Weights of a small mixture-of-experts language model, trained from scratch on English Wikipedia.
Size: width 128, vocabulary 1837.
Below are experts of layer 7 (counted from 0) of a mixture-of-experts language model. Rows are named router (the router's row for the expert), gate (a neuron's input weights, with its number), up (a neuron's input weights, with its number), down (a neuron's output weights, with its number) and show model dimensions 0-127. Each number is 50 + 15 x the weight over its row's rms, rounded and kept within 0 to 99.
After each expert's rows: "comes before" lists some tokens at least twice as common just after its tokens as in all text. This comes from a sample of Wikipedia text that the model never trained on. Tokens count by the router's weight.

# expert 15
router:44 36 71 49 77 34 38 87 59 36 64 32 47 73 62 48 56 59 41 27 58 49 24 72 84 51 61 49 32 51 52 46 55 33 59 25 49 46 35 54 55 44 65 45 47 39 86 31 53 58 50 63 49 30 54 27 40 52 75 69 33 25 38 31 84 33 43 56 41 63 91 40 32 56 54 28 11 39 37 63 70 66 52 52 54 31 46 40 58 79 62 36 69 58 58 54 64 43 60 37 64 53 51 48 53 64 33 62 44 60 46 78 57 40 61 52 52 72 45 58 67 57 40 54 55 54 34 36
gate0:36 26 44 30 55 69 68 40 49 48 81 29 48 48 55 58 55 44 58 29 39 59 56 74 54 61 27 32 50 49 28 33 52 42 52 31 59 84 28 64 42 50 56 70 51 53 47 71 60 48 55 33 48 46 22 60 45 49 47 64 30 54 40 16 44 09 67 53 54 58 62 44 57 40 55 52 44 37 08 28 65 71 57 76 34 35 60 63 68 50 40 33 68 53 70 47 36 66 63 45 44 34 65 59 40 50 38 67 51 29 67 74 33 32 59 63 62 66 63 90 54 67 61 41 43 38 33 49
up0:58 30 53 47 36 81 63 66 28 45 74 35 26 30 34 71 65 59 63 39 37 65 34 79 57 59 37 35 52 37 39 36 65 19 39 24 42 67 59 72 38 42 62 50 37 62 68 55 54 49 36 42 63 39 33 39 52 47 37 67 24 49 58 26 42 13 34 52 49 50 65 52 72 66 27 46 38 54 19 22 71 40 42 79 41 34 51 50 60 43 43 56 68 42 55 51 55 59 55 49 41 44 66 44 52 45 47 60 50 28 88 71 50 56 53 48 54 63 48 68 36 70 44 23 27 25 37 42
down0:47 56 47 58 48 75 34 60 51 55 65 95 73 35 43 45 44 12 49 56 29 72 69 52 41 44 39 50 42 32 38 51 44 52 51 42 69 39 55 42 28 21 46 41 38 54 40 63 48 56 34 20 67 54 58 16 29 74 28 53 71 25 81 20 50 45 55 52 46 39 55 21 53 77 62 79 51 39 34 72 76 69 41 55 45 75 55 62 42 28 32 57 55 46 47 54 31 38 42 36 61 45 60 40 59 57 52 53 27 62 62 68 45 52 51 72 59 65 46 36 44 55 34 33 72 65 43 55
comes before: "20", "19", "18", "1", "2", "10"

# expert 4
router:66 55 54 66 58 69 43 75 49 33 70 32 71 45 77 35 70 78 41 38 46 35 52 71 72 49 57 50 54 74 40 61 60 40 67 23 37 61 33 36 65 34 54 40 70 18 68 41 45 90 73 71 51 58 53 49 68 57 50 79 44 37 27 46 43 30 49 50 56 65 48 53 32 26 63 56 55 21 12 44 53 61 43 48 40 38 55 67 50 56 69 44 46 69 49 28 50 30 66 81 59 58 36 54 47 57 28 54 43 76 45 66 33 39 51 66 49 26 58 71 63 40 71 60 58 52 48 39
gate0:67 28 18 37 85 48 51 50 42 75 66 61 45 57 72 36 60 38 64 50 50 51 53 67 44 60 29 49 29 60 56 46 48 64 49 45 61 81 36 44 73 46 35 42 54 71 52 72 65 70 62 49 50 23 62 33 61 45 51 83 55 56 44 62 59 05 64 51 62 42 47 60 57 40 57 55 43 22 24 59 48 80 35 60 48 33 41 30 38 53 83 52 81 72 49 56 49 36 52 49 56 25 53 60 37 47 33 52 74 50 31 46 87 56 45 24 46 64 44 47 73 29 57 51 44 55 35 47
up0:81 26 36 31 85 60 35 52 54 50 51 57 37 43 68 21 62 45 53 69 61 66 64 80 52 40 59 46 33 46 59 34 47 59 65 39 50 58 43 54 86 34 35 27 45 58 56 58 66 88 66 75 31 72 57 10 58 69 45 43 73 69 46 60 23 41 50 46 62 36 44 74 67 39 52 63 50 33 23 51 83 62 59 39 48 42 28 53 19 44 67 49 62 60 59 52 58 43 51 60 35 45 35 58 50 40 45 55 47 49 43 41 59 51 49 39 56 75 53 41 72 50 89 38 61 53 44 48
down0:49 56 63 52 39 54 31 65 45 57 34 51 48 44 16 98 34 58 38 72 60 60 73 58 42 61 24 73 35 38 47 24 44 63 42 77 75 82 57 31 46 59 46 68 41 51 45 37 64 45 42 41 20 37 65 44 49 36 38 55 39 45 57 45 96 52 33 54 54 42 49 61 68 44 75 41 44 45 67 41 33 35 52 48 36 78 50 46 51 04 64 36 48 38 48 42 52 70 34 39 51 62 49 59 45 66 62 20 47 55 70 56 52 55 51 53 29 48 24 37 55 20 32 46 46 49 60 56
comes before: " ", "0", "1", "2", "3", "5"

# expert 51
router:44 37 43 52 67 29 11 72 34 80 85 13 60 58 60 42 54 61 40 28 64 30 26 80 68 56 55 39 15 66 29 64 24 50 65 54 61 43 52 58 74 54 63 42 52 52 63 18 35 59 73 54 56 60 42 37 47 45 80 51 49 40 37 22 55 32 32 61 32 61 69 39 38 49 58 40 41 46 32 26 55 56 44 52 52 33 32 61 35 77 57 59 33 64 54 37 75 46 40 51 49 56 57 24 43 44 47 43 55 60 50 43 48 41 35 36 58 61 51 50 47 63 64 62 41 59 33 21
gate0:47 72 69 44 37 63 38 48 45 69 64 54 17 46 56 82 31 53 77 60 58 31 84 48 43 52 51 66 69 66 38 07 36 40 35 34 66 32 45 22 63 50 58 48 48 52 49 87 60 46 69 45 34 63 57 38 49 62 35 41 64 54 18 35 62 41 57 52 34 52 47 74 41 84 47 53 39 57 44 33 47 48 65 56 57 52 61 30 38 79 59 69 31 66 57 66 51 47 48 71 44 48 57 64 27 35 55 53 55 60 71 64 47 59 47 46 46 40 33 57 44 47 13 60 44 40 08 54
up0:63 63 49 46 17 48 29 54 38 43 51 49 46 33 42 56 49 62 24 72 44 58 55 64 42 80 59 80 54 74 22 33 68 48 49 64 50 48 42 74 40 25 74 53 57 64 59 56 68 40 49 66 46 48 46 29 68 62 63 49 52 63 49 22 80 45 48 36 37 56 78 58 51 82 63 26 66 43 31 29 52 72 55 58 51 41 59 60 43 52 56 43 46 43 78 28 68 52 36 49 58 69 37 78 56 28 45 60 53 43 59 73 52 32 58 23 79 78 69 30 48 67 37 47 58 51 23 40
down0:59 33 49 67 56 58 34 59 18 41 68 42 54 26 56 53 82 53 43 50 30 54 49 59 27 50 34 51 79 49 47 55 70 59 40 62 12 74 66 64 54 45 48 33 53 50 58 56 40 53 41 74 54 28 38 75 34 25 68 78 68 83 59 46 39 76 67 08 50 46 38 52 44 49 68 31 66 55 32 57 41 53 70 44 45 50 47 56 47 36 66 58 65 27 54 68 48 77 73 39 27 34 41 41 63 41 48 38 63 36 37 53 59 45 62 67 20 49 57 24 52 31 48 58 53 36 43 28
comes before: "20", "19", "1", "2", "0", "3"

# expert 45
router:66 42 77 53 65 50 53 62 33 59 57 42 74 61 72 29 60 57 53 48 55 26 42 49 70 48 60 56 51 83 44 56 68 47 76 26 72 59 58 25 75 52 61 86 56 14 86 52 68 32 53 69 54 65 33 50 52 44 60 66 33 15 26 32 45 38 60 30 50 53 58 51 43 45 60 41 52 24 43 59 65 48 42 61 42 46 55 48 43 79 55 33 40 50 62 53 58 33 54 39 54 36 47 59 47 55 41 56 80 61 41 41 52 12 68 57 88 47 69 57 58 46 67 54 64 48 75 54
gate0:55 64 11 51 49 37 34 47 55 62 52 73 67 55 67 40 33 53 69 53 55 59 00 47 47 61 35 61 55 49 46 54 55 20 29 29 46 61 53 34 55 54 61 56 39 53 33 68 49 71 42 59 59 34 23 54 28 44 49 62 66 46 20 41 68 45 86 46 51 66 44 66 45 28 62 27 47 25 55 45 47 27 61 44 34 76 65 28 51 91 43 54 63 58 60 72 40 65 64 49 55 54 56 56 69 60 30 35 67 46 47 71 61 34 63 48 44 45 44 36 65 46 60 59 51 38 49 56
up0:45 55 31 82 65 54 68 48 59 76 38 54 31 56 61 53 44 61 45 58 41 43 03 37 50 38 65 38 59 59 34 61 44 10 32 43 50 64 61 36 61 28 57 47 48 43 39 49 44 54 50 67 86 32 47 39 41 21 51 68 57 61 17 45 71 60 78 45 55 67 38 65 32 56 49 41 32 12 47 54 50 34 39 58 49 79 65 65 71 82 51 49 48 59 70 64 46 47 60 47 45 59 72 47 68 49 42 40 71 34 48 54 57 35 45 45 52 44 31 30 64 46 60 70 63 13 48 62
down0:42 47 48 40 54 26 49 20 37 45 32 47 45 64 46 67 45 06 57 33 51 50 82 64 65 55 45 45 31 50 47 42 60 57 44 54 42 59 80 40 71 57 56 38 41 24 68 54 59 40 34 66 49 47 39 29 60 36 51 71 42 31 63 72 51 50 51 58 59 42 50 50 85 40 39 38 51 64 53 22 56 41 64 56 62 43 59 52 68 39 42 45 50 26 67 57 15 54 41 10 16 43 24 62 67 29 52 66 79 53 76 50 44 71 77 70 44 52 57 30 51 42 35 66 42 46 70 57
comes before: "|", "-", "S", "P", "The", "C"

# expert 47
router:72 24 43 63 42 26 50 67 38 51 79 49 69 65 72 37 56 81 48 58 27 27 37 55 64 59 43 72 66 50 48 82 56 31 60 41 48 39 53 35 43 17 58 58 77 34 74 42 41 76 49 37 59 66 50 47 47 69 66 72 40 37 17 37 44 29 34 55 63 73 66 57 26 30 32 43 47 33 26 50 47 60 51 48 61 44 52 73 23 78 61 34 65 74 63 62 51 34 48 56 60 48 30 53 42 45 49 47 42 64 36 49 51 63 21 49 64 34 53 48 46 53 66 39 27 67 65 41
gate0:47 32 80 44 74 28 34 38 62 47 63 50 28 64 60 36 32 62 27 70 37 42 42 31 40 58 43 28 28 37 32 70 46 16 49 34 60 52 57 38 86 12 82 69 39 71 59 45 66 66 42 55 75 70 55 49 71 53 53 66 11 44 59 48 67 35 47 55 68 69 49 55 40 36 52 19 55 33 49 51 36 34 36 43 61 59 49 54 67 90 37 47 59 36 56 59 42 48 48 52 63 45 63 50 38 62 50 43 53 86 41 41 40 49 40 50 40 78 41 44 53 70 56 50 52 49 60 54
up0:71 49 71 43 55 34 48 34 77 55 25 56 46 66 59 47 46 66 50 56 36 49 55 53 38 61 20 66 55 51 31 68 52 09 25 63 39 26 57 44 99 52 48 51 64 59 47 65 61 58 63 47 81 62 46 41 50 56 75 44 45 51 29 18 39 33 88 41 35 43 58 30 46 35 45 52 37 24 40 67 66 90 63 45 59 53 46 39 25 67 53 51 50 42 43 43 52 26 67 48 49 47 62 71 36 59 58 52 64 43 32 43 39 51 58 65 38 50 41 45 76 61 76 59 40 52 39 65
down0:51 78 67 41 63 43 44 58 53 69 76 61 66 45 44 71 67 71 63 61 51 50 56 14 64 79 61 53 41 44 51 55 38 15 55 61 38 37 56 44 73 52 54 41 32 34 63 85 52 58 70 28 65 63 45 43 56 46 54 65 43 69 60 71 61 60 42 34 63 86 34 47 68 53 53 38 33 44 72 40 36 64 66 47 49 53 59 38 72 53 70 49 58 41 52 57 64 55 53 29 69 72 41 84 62 58 50 53 35 65 73 39 39 64 29 48 75 36 23 83 45 59 50 40 46 34 27 71
comes before: "1", "0", "2", "3", "20", "5"

# expert 26
router:62 31 63 49 34 45 46 61 58 33 62 36 81 59 65 31 49 72 58 53 46 33 51 58 59 59 62 59 52 67 28 60 41 58 54 09 72 56 34 47 62 46 43 74 81 31 62 55 74 58 54 43 31 59 44 55 27 41 38 65 55 30 34 43 50 62 62 84 44 65 63 37 51 16 64 44 59 67 35 62 43 55 35 62 64 58 43 49 25 72 70 33 48 56 51 46 56 61 54 54 47 35 57 38 48 54 28 71 65 84 36 85 57 35 62 48 83 35 49 62 20 42 69 45 44 70 61 30
gate0:54 36 59 82 63 47 44 45 49 41 65 40 14 50 34 56 45 64 48 30 49 43 50 58 48 52 48 40 36 56 32 53 34 48 88 45 54 32 05 46 23 40 62 53 72 67 66 48 52 65 84 55 40 60 42 66 58 24 39 21 71 63 31 49 52 52 43 92 59 88 58 48 60 34 67 75 55 48 39 62 78 82 53 53 46 45 52 42 37 47 50 43 52 42 43 63 44 45 65 51 34 45 34 17 71 41 53 51 41 73 48 60 40 50 51 41 63 14 38 44 57 51 65 52 38 51 38 45
up0:69 74 38 49 75 36 48 46 46 30 51 36 38 32 43 63 54 74 57 52 19 20 53 28 66 48 64 52 44 38 29 68 40 65 35 00 52 48 29 60 63 58 56 33 24 34 66 28 51 72 48 73 47 50 41 49 47 32 49 53 39 49 46 79 67 59 52 52 36 73 63 31 60 67 43 24 61 46 17 71 38 52 51 23 48 38 59 53 49 37 51 28 84 43 52 56 60 42 58 66 76 39 49 55 46 38 67 48 35 41 35 76 56 46 50 46 49 66 20 43 65 51 70 40 39 35 52 43
down0:43 20 53 48 40 48 33 39 49 52 56 39 44 35 31 51 50 51 45 48 44 56 62 74 66 34 79 74 53 68 64 65 53 63 55 56 50 46 63 52 62 37 23 69 31 59 58 74 40 24 65 96 99 44 51 35 49 47 37 65 43 51 24 48 51 39 28 69 35 14 43 63 45 54 53 25 50 30 26 36 28 43 42 67 50 56 36 44 37 46 51 49 38 43 52 54 24 25 30 52 46 55 46 44 22 01 58 38 56 52 38 43 52 49 46 79 51 49 42 45 58 39 32 52 50 61 55 59
comes before: "-", "|", "==", "The", "===", " The"